From a checkpoint of a small mixture-of-experts model trained on Wikipedia: a shared expert of 64 neurons.
Below are experts of layer 2 (counted from 0) of a mixture-of-experts language model. Rows are named router (the router's row for the expert), up (a neuron's input weights, with its number) and show model dimensions 0-255. Each number is 128 + 24 x the weight over its row's rms, rounded and kept within 0 to 255. Numbers have three digits each.
After each expert's rows: a language model's description of what the expert responds to. This comes from a sample of Wikipedia text that the model never trained on.

# expert 41
router:130111123135106117147155058139129126111116104111163141138127146139088119123139138124093130139128115150105114163174096141139146114170126125144121143126113124119101096126091128112100090110143102171098138152084131114163149139155113140126107137167114114108136085118109124129096126106128141136153102143102124161156193147142116160145126175113130179138110122093115124161156127165118115114136100092133153064093121134120124116123126171123113118175123105094156160159097107137123125116134094124148162133137124122121155148132122093136135148154146118174119129138161167101115109135130111125140151055164131178096163124140151113141114138110138123127135088152066112155116192075078102123085146068160111168146119140147153141095155153134123140110126156128147135089132112110122133119139159
up1:123092109110110103118091116104134119139142149137117137146130167107122121132103147120113099164143122119092098146110129133137118121155136098095109174095121147134101134105121140155073125093135129102094128096118112115112116118141162147136173116150143112095103132082110124155159121148152092105133134091133146185138092169150098166096167141137103158164142130133180154125128140151188128116180147123153142099115112134111132099146112112139129135137140099139117167094092116098099181143106125154121095099149130167130122177081145156120126166135107141122103119130150131144157093150126134172129121112149191103099113143140125175123132132126103116123098090166124106172111136110143138086142147107130156130118119133113161125068150118157090120146164097117176139109099099112108130117093173
up2:110150129151152126128104099148174103135151132135140107144141109106073122128109142115109136134112074132124176201116076142113136099147117119130117096105156090125139101115115141129121161112159098123140164098089134112133132157126104111109142123117167142147148166143141093112092159105123142136122121131133127162114111172146167171116141095115167158115128119150087137167133114127117102100141120154151158151103093086110118094149097142118146169125158121116122134145128132089155113092128113129115125111152153150123119149132134087132109096146137120166113123109083113184127135120152098137119104082121110133137200158136138099150124166147194141106137114118087114161143118157081101099134138109141089126078152159135109106167160143151099100156131168161111146136090111118135135144113152
up3:121158110103145134107143102131101129108160144142148143144128152176149100104144121120139128121130136146082134136128177092136120133101138131122116130135103104106151107131139131129155119118139146137136148165098144137102150134086124090125081128168060121157089103093112170153100156128169126162145137101128154109095143116132159156094128122100106180130131116162121128168164164123090150133103106128151085116110142138156150136157104157121116107141105117120199136183138138114098152126130134125137189125148124136124206164129103140162112140163107121099104109150134124130095146174145154116176103082140149119072117087133096149158126113129103125131152102110137136124147096088135144120082111125108097161118124142134151151129133108118088089096136112160103146122133088135115122147158104
up4:132139136091122083121131094105153119129162117130138113141131116134150094128157096153075113144112108171147131170114147117125130137140115130139108150138081123125090160158132151159118110138142119112131146111121144093166135095111200122144136140098153149129080092171104087155094133160140137106148094107179105116112136100135153163137107115102112131118142176135107105126148113100142162151121142148121150094094107151187130177165128090141148144157133095091123166141103129133157132097171142115072121160119101137125177131155134107133113161121106110155114140152110158131130103141138106148154128136115143168151144121094088096132144130126093143077127163154125122108145121095127113146118063118133140139167084156105110097101121111148113173130172102136106093112135123109111129091121130
up5:157159126138082156148203126108146090166139121168116113169142138187136126146126119116120153097108143136105134114132100172137109100137136090112127108145119115120100112121081120174108141134106119150112119143125122110151097141136125169110118156124117128140133111116130108149121143102134136124133116093135127157094144127148161140071170107129157166142165170102105086145141096147131159107143081119139208145147130154124083134135139135101156115112158125091119116177168127152111129140142114145138142123135131145111120098167199127104158151102147127104095128143107164130138122113129121125091102115165151164148122109162176146134119135087171120138143105135105133125114139101146147129154150090113141128146073086107159142140134148104130124091138091104117142096077157146116100138103153
What it handles: The piece ong in Congress and Congo, accented vowels such as é, ö, ü, and other vowel pieces in foreign names and scripts.

# expert 51
router:137134139097115146131146130126092098156130129133165084136130129115148136116100173139114099178145134116120129102146143133132115108098145154206114145144152157116121149091110147144109086157138136104141199107125130130110142108107132085130096087128173136103123151125155111118165124120143121096121149146113142129129131143125144135154144134114164105137135154122111108150142118096157110149094125133124121086127139181171145062142103144129124169167128118130128132117130117130155099146128128184182103141123080105103133117152126139142070125131168086113123155113171123145146126142114096142128173122120089123107099093120105090157110112148135160123095103129095138154125120129098102125111105090111145150133116152141155186075114135144185112125087158101110130065127157132122129132162103
up0:113143134142153168148142124137105117103128117124158153154117112125116119145099123130146115131158123098092144140117075161104135119091082094120132102099153124136157147141106112151116113176136137110074133184133149135087148091140075117116140124102121091092142122122148134114119113127150129145130146119118100096165146127138092135115146144131177116145153147113104118176145129107189102124090136090094141138127142164165093124108141162116132177156110156100119105136124156171110112130127140156132124104140097136141083170161135084148083122115130111143128086152147097124203103141176114122143138084096146110123111138106135092124121184161176134130134114147114137125131141083124146131116157093094142169153127160158102132159109141111109114138106152129081123100126164121151099131106136
up1:106115130096146140147101171164104104146151171155175129155144116141122146158143146148142130139108139124115172143101122136116126089157126080147127119172125117130133159121143195120104123158159109083091135109145130137157147146154095110139143128113178137101108117096146134143083130118097090136135158134171153110092123109142118126146113109089170143144077096119149154127140135120121117172115088138142146131139124120110139125146132100089143176120118129119106126159154146120137141143118131123126113143167091120071124160164152163077110146128089118135119116129128144127164098143164122081126163148121144102146148130184095145139140129138119118091139123104116163117085153091125185123101125135124118127168134154076108121169101153109151079124124107080135154115113142112120127137084077
up2:117149135113098118129140128123112099104139130127125114153138122160111154123115165153187134145125109062127114109136118127115164090093140130158104115133137136127102113104129149168071143142121117136127168153108137110105138126119136190139105104086153171157117122130112097176127110137135109112137115114150094137120127103104119140106110158117153154131191145107128109080173107093114148109112113092149177084141127119138122097167125178142108130132124127084123081145134151111151090111115096110098111120112151148104182076156109124141095150096136137118132103149172151142148121140092098122118132109148156110122078126136125128127168083159132143121093121070132192172125118115128118086120135113088136152103113130178118126126125146165115123108118148076106108160109138139124114135153131
up3:141152131121092167129090153134119096140156111129133109162097097127149156160127162125121120135176176112139129140102107114155159122143126111156099151173093136146114106122130127139138156161078175164109165111148126126168173143115154166189109111128179131125141090169175057131143133132141118135134096123086099121105141118129144135123108118135149160098148127121136113104114128141142142120146138162116099137062159105148128124124131155134115119157144104150122128152145123154101114135130156139115122166128121110171118127151109155114113104119138115099162133126117081116145127134107052200128100115117139123114149126085079109149088093112142140117125090080097151126126084115121124123111142088091080139137109144118124138116109136155131096094125106137099129114170137149125131102152133
up4:158156088138123172130093144145140122135138137151139126133151135148155116132151166158106112145141159103106048111171138109097103144145120164152120131112139188109138120095112155137125127090145130120110151089120089181164129155152125112159076111107128103092119103144161090137109171124124152131132144124113118153084139148149164143151122155137119111132086120152084101135127107110155189099128131103142118127122136080172123156140132103124102104115163171108148148119134123112136165126094134165132108168118090174143105126188135137091102142147131140061118125086149137134127124140152146117139147135139162106147090106123136148135100142115129102097139112122110101137140160111132110145135134116086118146134130160064096163132150148165116074118112124120127158124096118142143157129113136
What it handles: Single letters and short pieces right after a word's first piece, like p, le, f, e, as in Ephemerality, replete, role; also Re, Comp, Ex starts.

# expert 36
router:126161136107116132123175102161145110141124172124104080137129105156153130105126112140136092103149140129123140091166203137156084127131151123168150090108134095126128086142127062139119147143161115151120121152166132148115139094120141146115095122103167149147146134136162117123135118093138136091151084109133161159079118119151138155141140142136116123139107157169142146126133131101102129154144118123145138078110138126148171141126104104130089109125151112061124143128106132121137130128167098134160140123119105136104129101141123105150104107177145145108068135104182135132140097137121128115135105115146108096113117196165083106132144100161118113114160109120106108153138137134100092104119110103169140121121096151156125121131157161085084168108131151125144141086133104106170089103138120
up1:110128100157157143116122104109164115138108140106147137105146158124122132141182131150106138112126150117091150085144141149167164176123117092119119132130125120136093137119205121119168175125154112156130133168108164143123172131131103131181102062141135141125176112103127170140092103073107146126161137091106132142125106130104135140117142113131135139104133146126146095133150175172089130124141127118124117094128125172171089131092122131139130155132114114159130170132148107118133130113129118132110133144136148145108127124100128157138113089111096157123097122183093094131143116099092123144138130121105080158071090125147151163143149115126094118164136104132129162157110133118103116115121088109123119090094130102143141108136126167077092119168129119140125166087113093159152091124108113
up2:152097128122153142177111141116136138089134144115126069133133120114128138154093117149134119136091142113135109099104136165116091131137127138106122147133117130149114101161094113097078144135164141153174132151153150144115112120121125118160112148161134128171141109142127123147115127109186177119106092099095107136109113141170107151158112124130138137101143178180181105116096106148112099129104127101123104123154090165100116136113126180123161112142140104113134177099124097145126123130137103118131114103147092120083132154131110082152151130147179192125149122153150078166120088150128110140135152071165091121096133095145124100100147075145167114108129102143152109129141092131142125105141100094148149147111127139138162102146147144112098124184128100129159123117141100119097114144142132
up3:123113114138159098139170142116119166080174120111131130145138144141162175106087138082146097085137094162135109144134142124162107106154090069150125166127124123128103082136147097131141132125135118148133162110144131126146110113101166139146131134111144134106149089112153075070159176170158149155125149112119142139121166176097139149149159170125078111123111156109132132135117160131132144150116146119127142125160123112119102108130157121131128119115165141084167174103143109073108113101160126132185113117110126109132125144157147119167137136142144194111158137146159090127102118131111130105121127124150140129115119122169146113098132150142111159128124150079141091145164098140122133128110110092154140155131119131102129132136102127135112130140085148087139091086126158059107124122149126
up4:135167130095172129109086093116100106123108097085121097099142122088163114138121178108134120112167110167155164152132133116178105118144104132138114128128153123149147132106090129114078119124147065130118143139074133191124112107118167098127088144133112102142136151132139140121091129107115132159100101137121126108134105176117135133118176169083176100197110159135169138120148138107124128132151151140151100070158117153159137151101139120134088145163082087086118133171115174147162119115124087161146138109100130104147106111153108121143123107145138110112088112123129151102154114128128134118107123128165149122113107140141099096179132138112125136064129130120090113170148141122122127098139128119146098159129093132144131155122130155108139117147123156137128126112128150135155152138139121
up5:126136133094149143099133105159162165111143126141108101099099118179156155104092126099079145130163137131082131133143173127150141129133137093137155107100114138107116070115130122138128119188127136145120136111165115128114119108075129145169121126066105116158115101097091126105127127123096103101139125133123164139135125162123145103160131128140092138103184117135179113120166100094111131087111150096149139119129150112178119107141118115146158130107151112126125141150165065161137108126129098136174153140167141104151114104124103129140129117159143186144166124146126159119116134156133055109124122114158074147085116170102102099108139151118105130122114101099108127114164157131137128149114114137108150145148091116140140118171138143121146125134132160131117114133134117154172086102166101
What it handles: Ordinal suffixes th, st, rd after digits, number words like four, six, third, digits in tables, plus th inside words like orthodox.

# expert 44
router:139132119136162099112124119135135129132119155129114129160139107132145140091117122125110124055111182083136117067159127160122125096149115113143090102100089113125132120080101133146098114124143130159109154095137078135122127126164151118066099098101140132140175115116157148165124149111103102127145129112111137146149132158115134150136138120138158176157137133163168095109130108112160111110102111111106159121131147185116126110083120106150132122127098137137106126139120136117137154091148112116165111109148146113115127078175109106161139122190151179132115131116150157153122104132138085141154104121144065121105169108142126141157108150127145153140139131117143125149178121121152138097119109075130147166135074123154147141093136131158116110124083148117095157133169093162147115113148096
up0:097130130107148113113128118110124165094097138171148162138147164062111129120113156130141105149082133164147151088091159157167135102163116094096078133157108152119127121137088100160125177150124122192137147146139104138119140115128142133129141092118139106140123142155146144091104120167126133159117180109125111103137093137138087077091150143099162151163125167107168118079124139138160103166116129097137076122119128161150117096135142141130123132156120115131097132114131160168104130145128128103126099072104124107108126168140158119169144125097109145132136072152127140132125093166144117150120135119133115116115112128132115104127115142150193174098131119113132134147149114125138173111150150098121111166099162138129150088128117155102134111119090093131116138145165117140102143089111120
up1:157113121156131173142136136113140090109122104118148105109136111122119161125080139146144122110146135135146091126132131125088161138103170139135114098073129117128163121096128140145087154113117146161109163155088119123145128132105159118098089115108114124117131162109127101136157130099147115147137144112120110162114103114142148138126117120145127143094124118148183108101137118123114148159108117123115211139099138178120122137100130116149107114149128134192109125124106074092171133112117085176167120114186105135126125083138118103159123142131125160150127131150163134138085145175134142091108167098151107134141129157141131125179147123145140129150118107099123147113119128161163104084123122151176128118140119101157144166160128082155119102159109088133119107163160087080183105141130137
up2:170125128123160108113094163114104121092170141085125161139148156132084135154139132142139153122135113134157145163102116113107163111117151146144155086200105141088145105139139111132145113125128167099105175129157066113165100134150161086075175144109122154139153100091154123113162092126138154103124117172130109133125135150133129142159150120124097175147103152146109168146134097129131100121128143128116156113158143133102102139140078166136140142142133117123128144106113116151112099140135172115121141143078149120109099114123091134133126120148080088145099110140098164103106105112151148162132127154101125179097124107150114112102134099119068100155121097105151103142129122141087114107136109096138110180141088131139151138135107144149147102135157138115109109130145119160105131180115106
up3:143148117092134164124118117166130160111127156140147136093161127108125168135124100143130153114112108108122114117174159163118121113163116144128141115091102103129087112144136161125077088151112121137121144140136097127152118136121163123108083156132146126113121115107130105162138153147100099130167160133088133143190131192105148118137146149156132132126188111096095128091128118139137127140161113097126125113157149126054121112142083110164162144143095106135126103100071131115126117138109076138158129094129173142100116110151114103140127136153116152112115062134117124154171134140125100150099117140114096129124125112098140133083119173117114113128124147141135103117163139191115155087124146103135174185157132082138155155097112115123127124091126117101113168145149130116092114110125129
up4:149128149129083081158147145090113106137114187141115143131134127151162121118117101104095158103144151153116117089143143137118137101136147125140142120102144111150166131106111155091059123128101117117129169076078126106161145119121142141139079133133158141114154085133111117120157144148103123122094124107152122184129109093075101137112153084126151159169101116196159133168154106181106147147114113135131116158108095154108121116120111138103123090118138134141140151134141142137085102120169167129164113158080095104111143136106108161167102120125129163109137127122124108112137150150152103111166106120143139142111138144154119146161144128130135152168149108121100129114131138160134126106122103122182162161126143168107140120109156101126110102131093099173154109137108089127121097150159110
What it handles: Consonant pieces inside words after a prefix, as in fore-gr-ound, sub-gr-oup, s-urr-endered, candid, particip, often in political text.

# expert 30
router:156149139080147123111144086116075130097161138095144124159128118132113147125128147137131107140116119111105137143112131152165176133119107133102118119109121086157117111108103139106116115162098146190095198135140109151127115183130167117124107096125108141109122112131113152139092145143141127107103133117065148115116172164118116097123140097099136148126114150181139122109119119141147116088120129132148126110151155132164169112122112134158144143188138108101114158139118085116128103094122056164182120138097124134116136132171111105123082116163162107133137157124149143137172108110078116138123105139140106108143127115187106165154101140136120157090110115159120133128109148147169151086111133124088114135141094085149109161124132153114131098127107152106124117119149113157120094104091141
up0:118175156121120132140127078087132141123152098156164116128105135106113140123150164115116089128159108138124111166085127109142169134098137160094140105111122121131123170128098100066134141150117147185113148159114112118132137127163149127137091113116104127152155137115100181112100128122153128172118114117077101124159116163111122122159150118110151157154119144146146130112108144162150113065131116119163117131102136165177103136126125135158147172162139172133117154156127117131109107083105084144164134134100105121136077135127160147114131129128157116147143136110092160160142133134104149145116100147157072114101106122186107122149148130084124128104149128117141167117122129163137128142151179133120116135133114093136107141105167156120124139148103129119119085134158135152073087080107092
up1:147108143113136132162125110132131104119153120136093169092095124123138092124072142168137138172135156141129115081134129083142144153162150104127166124132150192125159081112121107149113120107176099143135147067158111139164153141136161145132107157166182154104129124098144133172113130164132114125124117113134150148150157125171085118127135108128110142136100135152144138112121062134139110122086118136152130101201161153092127099097119118104146118091122140136104102149141120150128119123092098111134131146145135156154120097136120133134108087110148150122163120149114099095136152136127122133117093145110128098096127098149163162132118148130135076110144119112115140120118137126103117102125095138130128119095078098098135138108153129125132126119175147158149151128163076123138113129094209
up2:128109141141064143150103170129141075106140149110151131117156141108154097119146154119109149156136132144110090105089103167162111091118130102154107087138101075127104108139147104122145120176122138134111119117167093137155122112131114141104142120114148102164126133079138133090153106083095138115178113138099126132189134125131103136120158131107089139130159163146144091125114137152132135113100143161144072098116131130142163137142098180132161135145106138075146141147177074140090129119173138118100122143137141121122117159122112077127149080125144145147151109137143161060124141099163123137079146113180141120155158142101094114145094078144140103152131121151135145133133126096149160120123156145115125122125117115108144150111134095134120096161114132124146153125146140118156122104141156
up3:128119096122180137114096106118108152097174115128152126141118150123125134099122131107142146147105148102159106116140120191111154111134126107144121159139153097159093101101102161134144091121127131122150156138149163144114092116141076105172079131155153145145118110139096123140129132132141120111075105111106106123112130089089157109126140102152117137147135130111118172099095147130172100153099071114086132130131170145120129170144145117093156122108105116085124154103053132090134130104155130091114167143115143133082123130140109115103128114123120118093172158135096137138147111179099121131116110159135138111115205150145156128126160126145161130136118172103123146111129153144096139126102125157115134085096134118122162153115119153118157136101133104144191084103160117132092129114127124
up4:137070168150130124173099124136132165110150100081084142154126131113079131120102084151135094126109073107104130105107137176123122155173169145137115109109127108168162138102142148144115146145129086149104136101126141114140088170124116171124153152137119117155100155169105145127114130172115130132130127116127148130119132138157131124141141138128175162123112121152128113152094120173137163106133105107122125130120076124123123104117143154088145154129131110112132139176155108168102109104129114146093119115156116116129201140130101071107111149114101169139099097117139119137131148146112157125124165090127129130100191127084132090133123130170080153149087115132131135114175100123143132120144098122132127127100153161163124081130125145102111115087135122097140084113090129134155132155110148
What it handles: Short vowel-led pieces inside words, such as un, u, ur, at, ac, ul, as in cr-un-ch, Comm-un-ist, habit-at, inter-act.

# expert 1
router:153168099121128166114161111137095136137123124138130094156166128138187130114112159121120141148128142160143160163118133161140082108136165094143169131074169117153137097119116126177085094122097131143099140125145168135146160150167144113149124112113099146081136124161127143133149100113123118089121135102145160129138126130152140153150143159123150176147080129133148112123163125117136133137122104107127079119133143144069120113160100066121105103158110117107073128145124131115134083116118112124134125127145137129123125181137180149152095107145128126129102124131089125147164113120125149139098155108176072151145132096175108140105103147125144138115114086127109105094134120069094115092141118098109146124138116130111129107152104123099145138123127109111083153087134162096120118185105114
up1:134182180101134113118145124183123148110114185123125129153131127168164137113167150139175162125162144141162153154128135135146138118133132088156132146134162126166128143160116102106119156130094134123093094140116129104143117164146136124161155138159122167156112115112131128135132115108082057088128102151136094120128155145117143141094092100111074112099083150116138115124124126106127141121106128154148125127060137099121147099153092129186136130156135168109162129120117101127120089105192114128114119109101113163133202140167098128123135099124124107132123128125089082086134112098113149137131151109159137157128112175160117146106129094085121133117098103116113099113134118098089131134127149146123133112115109125112143149145152156136118139132118126096152126100153131114121070139156152
up2:140158121138136129114146163124115154146104185091155145155147136126081154139149130148109104162140137125128143134147136135159146123092159133151117129145100128158070097111182139136144117133126131128078165125135136138096099146132131156154121144144094099141162098134089125152111152131130100157160081161152137144128160156167126112112097133103124111098098134197091141122095103111089068154114164079145128142133135120120087167085123181130122114143127131146099153166145079117171113157142129133117136121135130093157128135115160130129129140153102153115128158130149115142132138107109121096142158120104074118117147155142109150138146145189119110123171137144124114134153129101135097120096161095157119092116090106105114142149116131107088140130131152111180116175099138163117105174138127
up3:129155144127108173098086120154122158140143122133090163142104152103145115178102163168108157163123157120139140170133138108138150093134116176108133104089153112073149120133121113101126138136120112156116139113100155123139108143153131117134138109091137099114141127136155104142145127148108167125158125102105111134085144123135129165124096125127140170114119163149193132113114087143113151105118138128112127112138153154138148097136117122102139130126080185162137153163124139130128121125146127151121121148097127131128078137107128076148120146109104104131089068113162155153181097140156110089135128100095121167085083095138114126125136120152110098128137073108077093141120116131189129120155133127118135137120128137192143117135105118099123104102089111128092125147127186092134146168113111
up4:128133129140116117117128163124187139144132139105149151161124109110141133141117136145100158144135131124164128120129111113115106119175096154167128141138115132120152110142136091149101089120121142169107153102156105135121132099165109142104108137106158136125122131146111101164149119124140080135143139118146151124125118142160118155150135128117162158161176129119110138105154137114111185111096108118111064124162144142118085172137085073124149128108175105117141095099175117136149128145128144136120108176073113094146138076134180143133117091105103115145141105144160154167130080092113121132105125158129138103143171174102113174112110136085113109107124116132152153094113106153131107066137125140155162126137116121107121115109112118168073145124118117100105179089109130176105126139114164
up5:151118109144142108131094110116124137153126101120121128143126113085105143112161125143118141134174123100161180124159123179082139124130127102095149117132173150165127106158147122110138145162116126163106106164118122109123095128129123114094119125113089170172110136144123135129095114139123166057145139133124154114153153092167120115144106133170111131148081156084127159145161137125164099102107105118147100139121103113116131105169143131114116115101134153086128149118130181109128156088135150131112158113172096107106138134188130185087120117128156128117072093141122141113143136145096132147115094167156140124085145159123086139126137147148166132104085134150163135161108153084116126110156124103103143127127106145128129106123128150119115128190157128145072125092144167109108121104121113
What it handles: Word-internal pieces like mer, ven, cc inside commercial, Avenue, Americas, plus blank cells and line breaks in election and discography tables.

# expert 9
router:145126144116160178158105146142124096125142129127151135124129150127157149143104166169115131132113157118125137127150154136170074167163185139154104120125144101172111090126079095128128070125150123112136089113105134116092122116141092126131077136152104090133154128107119092151168137123097109135118103147077149114119130131126114154177144160102118155104096138100122143133139088129162098121121109135156127091159128111156137089125129129129140125149121119122084147165139145095154083130141091149132123083113102125143123135141151137147079106144104085145094155090108146101151117114171114126131126121120117136106134185143139127133141113130192130126123128154088134149103145173112091119155110141148100153164116109132078141111100161144113129096127118155091172100148101169148109124101101
up0:130133161146137093119139147146131128141100147147128094148131132149119138078158120114127089142145160158140159132126108137125125152163130137094119179119196123110098106075097081121100112148115122121113070150081069119122104110129140091115103124133110144151097080119153137153119127138145153124127133144126092119159131128119116132148099165120136116126111176157119137137139156110149109104104106108106093119133132098140113110162159136135079127123157142122148129141109150086134139161098151109128166088116137178135146162094118107100096149125126118133111120126102134127125100152130113169070177149183117122125178157134133136147176128086165157182092143132117132152108166157104128115119129140126131142174144161106095160132130119149131168124125106133117104127125102145153103191102092
up1:118138175107120160160138130141115093117148163139160119122162125103147114123160105123158139141145124084136127111119104140163128131141075136145119091105095156162146152160143144138109162119112083119133127112136130145154136155142114089120074110135175167157158134128094075137091134151129160107140162128106118173100142123122130148128150123105133079124150118136129148134129138123118115141163137194103137106086128101145136120096131141099116135127122082156114122135098147067113179169149103136086109113104101101121109071116089123128122135099152147159121161110122112178113127126119149115117081138132147157150164127171172156120082118143124156113085119129136122139132174173101164169115108097130105137148149101162155155140094121092105143142089139129159121099119117147151110118139108
up2:141135127116147148116139193101104093118100156126137102161128114148128146174111149122158114129110109162152125108141109142153131155104129135131088138129138165140145155124107109177146148143130107123125148126159134146120162176099098101166103141130107111103159132125116133122136121138142105090091137133147131087156151118120137128137155144124131136136122131119128109120133136156121137099122156141160110104080151140160108087110112114131123123122111094105150157089116145149167058142145123132105085080148164158114090084158109157139171124105133093128133110090137086200158106066106132142127103133128129106132147106134093093142135133173148152158102125159139123141166123123142106103121154125096112148090187152120129139186105148124094085157076157147156139127099144159123091117139111
up3:142157068101125138125128114142140137124157116101124092149143118115146160109126155104089148141147132131160151097131153135184133142124112126110124135147128103110133093160126101095121129153113081105096145138122125152152096071078187131105114111129117150138155100143153112157100163094143166076126114193157128133139145140133139133177124151128165130157112187149105133105133112124153123149091123137141083094115159168152110131154105160103106124113127129091123157145117080109094129134157126138104101100105102106143118141153102107157155082162136135135143126140126138130145126139124126154111097120135128105126162150139163116167167204136110149110095097152166096161113136123104107113137110112122109125150115131150149131078126155096104142090116116117096147121108152158129146125067148
up4:159132067111157111115122137121126120167160100149118142125131126095156108112106146101140166129158171131131122122145137140134135138133104132149110137140150147132104125137155139155059147108150112142144123130086169118128123142114119138126120089122144156084150134137193098176143099132111133137140108125130166106108126159153185169124140120115123102155125101097111121103086105091147119125134126147088132071094130122124117162099083118102079147130151113106159136151158159103147119154144168113137141107130100088129140155101109139120131113145153119124118115154113081134171141113154178149129178169165156166111173163147104108129144128120175125173121097126057142154118145158130149066127109102098132085111131125111131129136141134083109121104151141129103120101117127120108153156137134
What it handles: Capitalised word-initial pieces, chiefly Pol, pol, polit, Off, Af, Born, Med, and their continuations like ice, as in Polydor, Police, Polyus.

# expert 29
router:125178118121146143076116096125122136123128174141155088154123114112151130128110148134098114083112167107138141082111164162148113180140128100140133135157128147112149124103095141171105164160126127145129169123145141139109174127130142106162104109122123161115141132113154126145161124111174120115092122109099133139148107155115157145129130129097160140121101172132111187112147094094175100153130136111164103115158183123150128083146113143117118109135181108156076150129147157081140097082128109155140112081089089127104132131152105115161131130133168153136140144113160155179147144091113112151160115110145089072145150111139105100146103120103131168108146103138092094148094120100137133116095110108161136149130112124137128146120138148113089121111117164117083122117152126126130106141137123
up1:127177126126125106126137133131099166143114159144121072120126150150144103128106148127111123148105126166148159115121135094169135122114119199133120103138154131129134100097117128127092139143141080104104154140112120090159141110119140112107142058157109111156125119113137109111144108128139106133137127139146119134090166162122130124159122135093115140107132082111153121127132120111201138130145163136129093076151112141145109085116150143108096139168116129175140114079129159092116115180179130119147135132152131134082112101142131145112125159148112166073109155138131133129143128190123136100141176085105127111094073129131147140079131169125121132140106144148114140122142113113126107139140125097119112151149069121136164186149126149151122170176115156119100144131096103137155132125124096
up2:134169158079160156124142116137146124101119156166161136119136171127136135119131145162148102131118168158109162122125124142173099099110151084122092109138174122125110097110127139117146130145079155154087155149147095108123133111110114123127122125164114123125126130119125127186113120145145125158122124115089112139141126166121151104109108121155146141103145171155098109136147100107103159140136151137125108097086112138164097092133109161139131123110129109088132119108135106070138072097101149122146162107128137159149138142162105066135100113090122103159156112131116143094153128085131134141114113081062125134115127083136109153165103135183130169137129125125105139133126159146153118098120167132114081144103154105089145114166124148147124136126107128115113117141170169177121073108141149
up3:158118161070140120109112140091138125146115109125100126151091120125113151125132142128114127152123185106136138128135115125162104163149114107069135141112143098087100130118130102115105149129117147117162126116141140134063117118128109136138114117111127161131153117141151119124166110161192175072097142129107139112137133213145143134137122099085117125086101182125151161112162118127092126162118101145114156123148116061135116135121114170148131110128123123119154144119088128126132137175148157095156147147112168165161112089148109147158152173138129063154167143108110097154119077133117109076182147130149136129125131137108118111138117098139129133128119117128137104128141144151111145103171109140103120138114124143113110085160104104160122106151111108121103130163142149138122091114110106
up4:118116154112166121126141088153159131138104155125125112118129133091094160144150091160102185144144160119130136107163141130101146099135108079119140123092125130040119090128138116136137146124116119125152138130165122118142115111115102153121132128132146125158119106173139103168074109131112141090136144099137145097142148131101116173114149129151182128122154090148111111161155109144125163124113138129134143149132142109141105164073138156116097167093116088145132128113137133110087147133094100120152102145114155129132169075120135108134082141130125080127098106147140171138111125121129163141138130115112137133122129134155100114078096153100155125110112098112163138098125140135120204130152112133159135155127159155106137138106082115073159170127158151140155117156114138140152179132114086
up5:120121155102086103112129162110163148132114143128111107143130132096115113108114163134131103121127123093109098124120135113161129160149169091129149132136112104109097090150084101135093103175139109143151143126132165138143132159146149139126087160155151115140102117133146105133131132121121081110163090128151111155081153137139212156126118123150129069106109151143109127154152114156123143177152111132149086133117117091152136126110122154142112124179159114123135122113122111106114094123123178124151135098115088139143166136185162148125086131119119125185145145160142085131107134120199132079154138158147131136125130110146168085089133104134126135123112114136094089120115139135121143124111138136135126149117104166139090148167115123124049109119139080085110130148134106123128146134162140
What it handles: Single letters and short pieces such as e, in, B, L inside or starting names and words, as in Clarke, Conlee, Intercontinental, Joseph.

# expert 63
router:168144089137140122067135123151097172158166094102148094131128140126160127094133160098119135112166147169133136098098114116111142151131162100126165091097142123126140126118085102107096141111108124171097113081142160122136160143096165104137102100119128137110167158151168133139152125113104094126149127116114124154129160154098169105111158150145148136142103130140177099113113133103145151089110100122106094140099150147146138112132081127070118153130142131157111161110101141134179131110159127159159144115100110104079142118152167168138096094154129166145111158098100144111158115129113117123123145119158147162132132095130112104091124150100134163109101126127118134133107111131117107132137142123126121124081118140129137156107160121084093187083133130103158126091158145100161120150148108
up1:095138115153102087127167103128105135149114094123144135109129140150148125118132170114080100128114170100114124140125166122133140122116098133141167122092133120113165151084114129068127101175144145159134141142122137129131140139114125121114139137131128121106130103131128115091159112110091163152164147171143098123142152138097089110200180118161119179126112144112125163118124094166136097156135119092134092115144103103080152104145123108156165120167122123108107095168155077118135103094118138137121113174135108133073142133146143140142159140139159184108183157113114153119086141124152119104106144131113172122118126126162165113105132122133079139100144085123150109153136158179108111093149116153150157079125125121108140129153108121147130141138143118161132139103128118093109119106169150
up2:127104088083142121141086120157184084119098156119138155144110091085111137155138097142152122111116139122087083110119147139108115105151173102149107114114128139151133146135095116128127117191148160114141106174157164171151151104176085108110114148093109109107135130138146180128092125165120138099117166151143144138151090133165100178128130155169096169147115147106148141158134103134094143183112147102128103142103126111142095105169115092145103133155103097119135150095123157135128122117157131135122146104108108127168163131163126090112117151099143127132160137105112112177097130139123171139136153092158105177115190128116106130160115103168123118109141133131112115096157141089152145123116146167099144134129140142105146144129093106111122125153135101117113128123128139126147099126138146
up3:124129093137132133115106156162115119173099129149114125121120109091118139099084122156150171161126133100126166136146139109177109115168114130091119092113143147119174136132124162151138167116112094167107093155144120109162134114102138108133110112124151174132087184117132132128121114078073112080136110107118117148138129120137137167131141157137126144168112106113108133093114134135113137144115131130154136095150119124149145124138106106142087131126116124161115153099105131107156144124156033112132122112130084124167151099113131148124123100181132116115146117125115119136127153119128188112136119125147161141144100111157130109093111169089133114100137169158107115083113101144106106096183130128138104152118156156135087147052104138124079161152119171126164141152127122131148119144127110
up4:138133091117134156102131111147103153126124162094144121157110142143155084106125152101148094097132143153114139112113107123109117105124168141110131075120121108130147117138145119127104137125116111135151130141097121118109124141080152153116116073110112156124115162121145087179117150097116082103142143139126138144118132106094158141151138167149072102151136105134170122139088080147087163123123099149089100160106144121170134140149117131095111130132087120125117129097123132137189153144126089117166134152114149134096130116141125142111106132162127146123117139102140121067142152097132173127114082108179183180081159111160140099145124154140126138137114145132110150103119108149163133112131103152161097088148146093139126126131122081136095154071176148146145136096182123136158144140133109
up5:135132104145184139146168155156080124109169156131127161149157078109144163145130143126141122150171140155122106148112159123119129117080132130127092105128143151132130116155110119095162141153114148136146103077106092181125143143082126128104103136145166144103101133127128169128137118104101123160093122122117116137116143150110129099127180138113183115126098100123125142126086132118090198119159137107148130136083126139119140137139151149114134155140147104136148159148087133154130124122144138156146140103093118168132105108136167133114118150165131170193129119143130092113084135094126135123151147118125117110128120091125104085128058112123120120107131091152122167120140082094157183092133155101116154106135135142080115106153128129125086126140127112112151109086164108120096090133123108
What it handles: Single consonant pieces inside words, chiefly m and ch, as in Filmmaker, Firmianus, Mohammad, architect, undermine.